Experts of a small language model.
Size: width 256, vocabulary 8947, 78.3M parameters.
Training: a variant of Adam for the experts, 403M tokens, 4106 steps.
Below are experts of layer 3 (counted from 0) of a mixture-of-experts language model. Rows are named gate (a neuron's input weights, with its number), up (a neuron's input weights, with its number) and show model dimensions 0-255. Each number is 128 + 24 x the weight over its row's rms, rounded and kept within 0 to 255. Numbers have three digits each.
Before each expert's rows: "mostly gets" lists some tokens that are sent to it at least half of the time. This comes from a sample of Wikipedia text that the model never trained on.

# expert 103
mostly gets: " Rh", " Sur", "|---|---|\n", "|---|---|---|---|\n", " Ul", "|---|---|---|---|---|---|\n"
gate0:152104045158133160146130103141093119110132131126131152131187163109104164117140109128129165157117100162133133103111091113147101139107092116126110069142132131109153144156156148121149099127124104106111109163214131128129135131125148133140101099170117069131105167111141141083139129109115131128174152102122138132128108148103124100079151150145095146111173113147131128163140141140119126093086123153163132121125135169173084158146128137098105123141136153118124111148065156158113143140141186112120087135143145167055152143096153119107139155133138126148093119114150117119133133127137156144172126172124108140148122155144092117136134142109111147082156136087107135115112101125103140139145143102121127149135167127153095143154138135141118121104142126161144137161115116162140134149121125
up0:148118115110121162128160168134141111081130112140111141127120140104138122160131143117133088119133081161142120107100131147109127135109097149104120126102091123118124149092109114071102128142085126135132125080116148125137131119120097153111105146121100104136113114141097158153145134093100112132084181153109124097092131095166122155114123111090148122149127085127159147115147113156113127099065140123145172141118169103102104136117111147130134157096089137144135089125113138138162088129125111085162077118118157151148126128155157165120121185107224101139133139130105107125168169102104085147094119125137128130132121160106128165120105127144151135101136112120086131115130178117142103149118102133117149099166129103100143136112087129108131146066122140128137131128166149103158135088121084

# expert 26
mostly gets: "umn", "amin", "err", "iod", "oman", "anth"
gate0:133181120122119115127155144114139108126139177075162131113120175132089106132141116132133139133135144114140124136140126108123110120130068147123124161121102099069128082129104104155138103126087100152156069113131115112160157117179129168123126127171101141144115151163121116147125129174113119112169079086140142142155114148117118131125151115146150134139126135116167151121125127133101186123129136154116105125141092177153119125110121120135165133105119123160105142139114125134138128099134189163169095092180110139126132177096141115111141136110122109129126075166148108148110138153090147120122114117116122115143148147124174139173108100123113145126112172157117156085161132112134131182095135124117127148108122142066184098143122127121110132138127080167132157158114099112113096119094153
up0:137111139165113118118122100123123130107137114114123053122133138140155132108122112073123133154153131137101128096168139130092162179114142142112129098104175179164148135155151120141125118135123134131127162117106106130102094096093101136112132168110122108093146062140136156106098132123110154146100121162113139125099128115131122105133106112124134133113109141162095105125123156121156140138135133161117135104116154108072141091141073117169130133118131104127167125115118108140072129184132091140110106161114149110139117075138087141149138067159133153143161097106052152122115132108131120146105111110143101116094129132162084112166148150139133116177133132121148083120090146150153144103147148147140096088159112133131121122127107179113129140097122149119141091106171113139099096129145155

# expert 106
mostly gets: " You", " Way", " Is", " Are", " People", " Me"
gate0:128117109121141110154125155155154124122125102136143118109128166089125099125133146143121116122077148113141163123114078139128136107114136123123168176153102107110208132129144150103152119108118124118130131124177131149108117126150113146134122108121135153107125159105140108145116142141167147109135106131124125178153099165153155120122139108182110117176126146112138131151154121141088089146114121207105131118120112109138089207117113155120118093104139117156149133140177138136166119139125137127122129129104115117127108125158141150137123169175129108094118080149128132172122154113149133130099122146096133152126162159111144087087124105114110137113122083141147173135140195118113137159132107097135098167093148130152090144119148133113125128171122170110127093136116109098169195106165110
up0:118129120129118126133123113135111147148096148167154116107174125167129133116148110138102119151111131117133127139141128133132151133118059157132093081095150151125121134129152118125121136110109141120121111151106131118124114167153177102139124155139100117116071114132100138125121134134155143134131137109135176083132099176109114119072136124166092167094103184149095104167127150115131129149147138108159173169191132127120145129121146132130119118151120135099172122150117140124130174081126107111113132145125131141125135101087077129085138129080099159185123129127156094139114084103121110122168126112157108109163102081141152135133133086128132131135141164124091128075135115118138129146150113168122111177114110119119085134085161163106081146152170122131185123164114127168144129152120132

# expert 122
mostly gets: "avel", "sch", "ith", "och", "ch", "any"
gate0:141094149156155151156122159125112090130151129122120131156127101097127135150137158114150150166151147084137128167108185147139104093118158138100137125122139118128127141113155099176110136186111120143110120157154112139134123122136129130095095160132173114131152095123121133117129176116106144119128151139161153130169141070141108105138104140113150165121139178176105101153115109130129108117093133120123126129148147170111138108096098094171149142146139093130178115081129130131128099113144131145121139154104105135058135136119127128087155118095125108109089068114138156090147140088086119069166154110187108090155117092104126122160121128113138086125170154107118106129156126124117125146128135119088167123135129097114102156084116133147148141153112123134120098123140082144122118104107168
up0:143138138080156127149116179123126141148133157127133145154112114117117139154130160087150144133127092146138110146105133150113107097106109088093156179156115109099117125144077113127133140153088151144174122132130124126136137135161078104116096167100171144146090133090122134144119125121132105118105136078108126135147105091175126113155124175118190128130125122149134128115119107146078069118093122131124142125179168168105147133148106141108153121149137119101137151139124125148140104101102120106142162154106162135141134114125126163148149137088144075135075162103183147141139112109120121076123101131117112096113117099110092132110081141160111098152146115142100155099117125113165149085089124103128137083094105139113117157118157173117157152168112120131106128125131133131109166093117114

# expert 94
mostly gets: " mig", " fav", "add", "agn", "ev", "ros"
gate0:134073196069111110124128111110118162150141130143166139171095108121117131124149135148134127131090161133080140170129123123121091120139117126137130152115143129143135102110128140113136153116116100134142138122112133113128113113089077118140126149173101123148148112148144151124083124148111158125165155102126105171118122130109148143130102141120116135145138146162131156138137130126131113124121108167131036116119142197130115141116092159075099142102099131122146142138139110142127134171143133163127093130154109115177136138119080142086130120154156167155102107165153106070123129120100170140103080130111138108156146077128110126143134110141137132148136120118120113097151103139100128148112129135133095172115144143123101130163144202097071154126106149144135146142172130111111139175158116
up0:115114138145144116133110096102093131140108115153104096121135154172113141114130122105112099124150112124149116112169109082135189161116133111125117127142126113137172157183127117126074148129137156136116128095132118105156108129118139109148134121134179160086188136115139148135133140093154134145102092142125126124122127102126125113116106107166131138144160177118150132115090119159121098193128141124130142146113123103157184120141140119176131163165145151133094147084152082107114112159114158160107158147089109156119098121110135119162132121137101132109135133108109111139088117148160125138154130125112140120124103142127086178138139156093139119152127132142167122166108194080183110099167150106135099121115079131146142126096126135083173144135131114120119087105152110120170121114081157

# expert 8
mostly gets: " Will", "ill", " Att", "tt", " Ever", " main"
gate0:130125137183121154142115115158127122122162091136145111153151092119082109137085114107158098188163127122084140119150166130135148143128137168121138102114104104120126103130160111160080133129111102119133128192160122118188129117122140147174131133156136077144130103162137136127099136129114088158119122070172100134100139115102100152119129131113125128142134117133108099147123067083147138108074139140122192102118138123140118100095119126169141133123128142135145150163137165137118110143132141162150130139177074133082145114116150127113096089104097123128133123133119112081126078155138120147115124120122108126131083145134154103143102129124126071141133102152087119162123106107147142135084136150090153144167112108105120147128137163098173104133135130097126126107153088136162120133112137
up0:117158137130153126127136143150127132143119094087120108117138128137129138110140113097141166148152077091154123095089132132145168158187142151098158142141202118107160138125134127129109175106124135156124137137099107100133165188126152121148152116114136091068158085099134132149092163069105143153116174109114142140130108093102155158132099129147119114141102124138145095093111086109125142144105111137130158104124132092107127120126113106161169148137125133073109133142170108118151122115123103121130159165134117155176109137156148154162101139105092135074134119152113126138092151098171132142134089114135138139124086123128162127106114129109140134164115093126121120069093151114142120108135142135133140105121067118128114106127096180109160105154129112084123104115130097121152123124116153

# expert 76
mostly gets: " lay", " wat", "uts", " adj", "ams", " coming"
gate0:125157127096138097131127182130146123104123130121154128118074093096105107071128128125098132146116089129116145161103112150085119106140135147138072189137133165146124111109106124138127139126111132142168119084104190136133118110158138066098136121120099081157090158153106104124097072105197129119115151134138145091157133123153145145124146131078125134128101088095136143083138121162134140158145143124115139138127136139097135098123140131143141110111113145141120077104123123113136129113103069179148089126109162109137118124109138103102107124099105125135114138139151114187128133159128147097107136150107114115132091152149153153131096116157114131125116150092133151161129132133133095064163132097161128131146161178106167143136131145141112134094115097134086129139124130121092118128160112
up0:132116062117096119116161102139115132127135106119116143168132125156135130129131104073156145159082129168131118091147158113152110142110129134165127112109109095141159138067154137137100093144109126100112106156139124165112140091116089156163122121104128139118138171119166113108141151146114105155138112114116122102097133124102126121182150130146159093096138095153170139144143132090106153140109132160115103120100116098164114148176102130091146134159131128122161105159122139123110133121154117144172144115140131125134088131102141126149142163142131143161167122173071165104115113120150106153084150169141082130110193118127114109081114130097115097166155123188121082082139101121122118138100133144143116162117099119118144149150120148110113124119112154123176145154137129125113153161109089

# expert 75
mostly gets: "ese", "ian", "rian", "an", "ani", " junior"
gate0:152144111136113176136163135145151127127175122134128109167121105103120162155099145118158140145135114139135138125139118131132136097115155135129146105135089084093113137133137169109136120133147138123127158122120157174135098128145126116086108150136142112138150110109131171148176122093130128113107163118122124157158148103146097077123084117126175115146121182120147100094167087132129101166105094112141157139171165105086116091141145133154161127176106106109132141111145168160126141114173084084134128163135109129149141129161166121106149120111138083069139143091087110129140159119158104115158126090127180131137125134114092134101117108123103128146120111109122162109146125158105118136100115051126114135114166141120151094107092098180155113171132122126114134127123119100140123150168089
up0:133126157113125102137102090110120137117089142090107136095126143157102141127183117138122105113144149108100121136163139134121127142127074075129088156131136178152169159136146114154133151147105106161131133085163090118100113137126126142144149108107118135089092125153138133107086124172134130091149105132142118084086113132138159143140149104154122132113160068144082135170077179141120160118125131160138112146082098121152122158139113129123080136080130146139115152109124110103129116140095131157141120112120138123110115107130086128149133124162129145180145096150153149098124089156088162167106133128159069124130134135128172108160171174133123137109132087146150095140150142127150142112142132166136165104133111103137081161149166143076145145103133147129132117123105135119140145135092145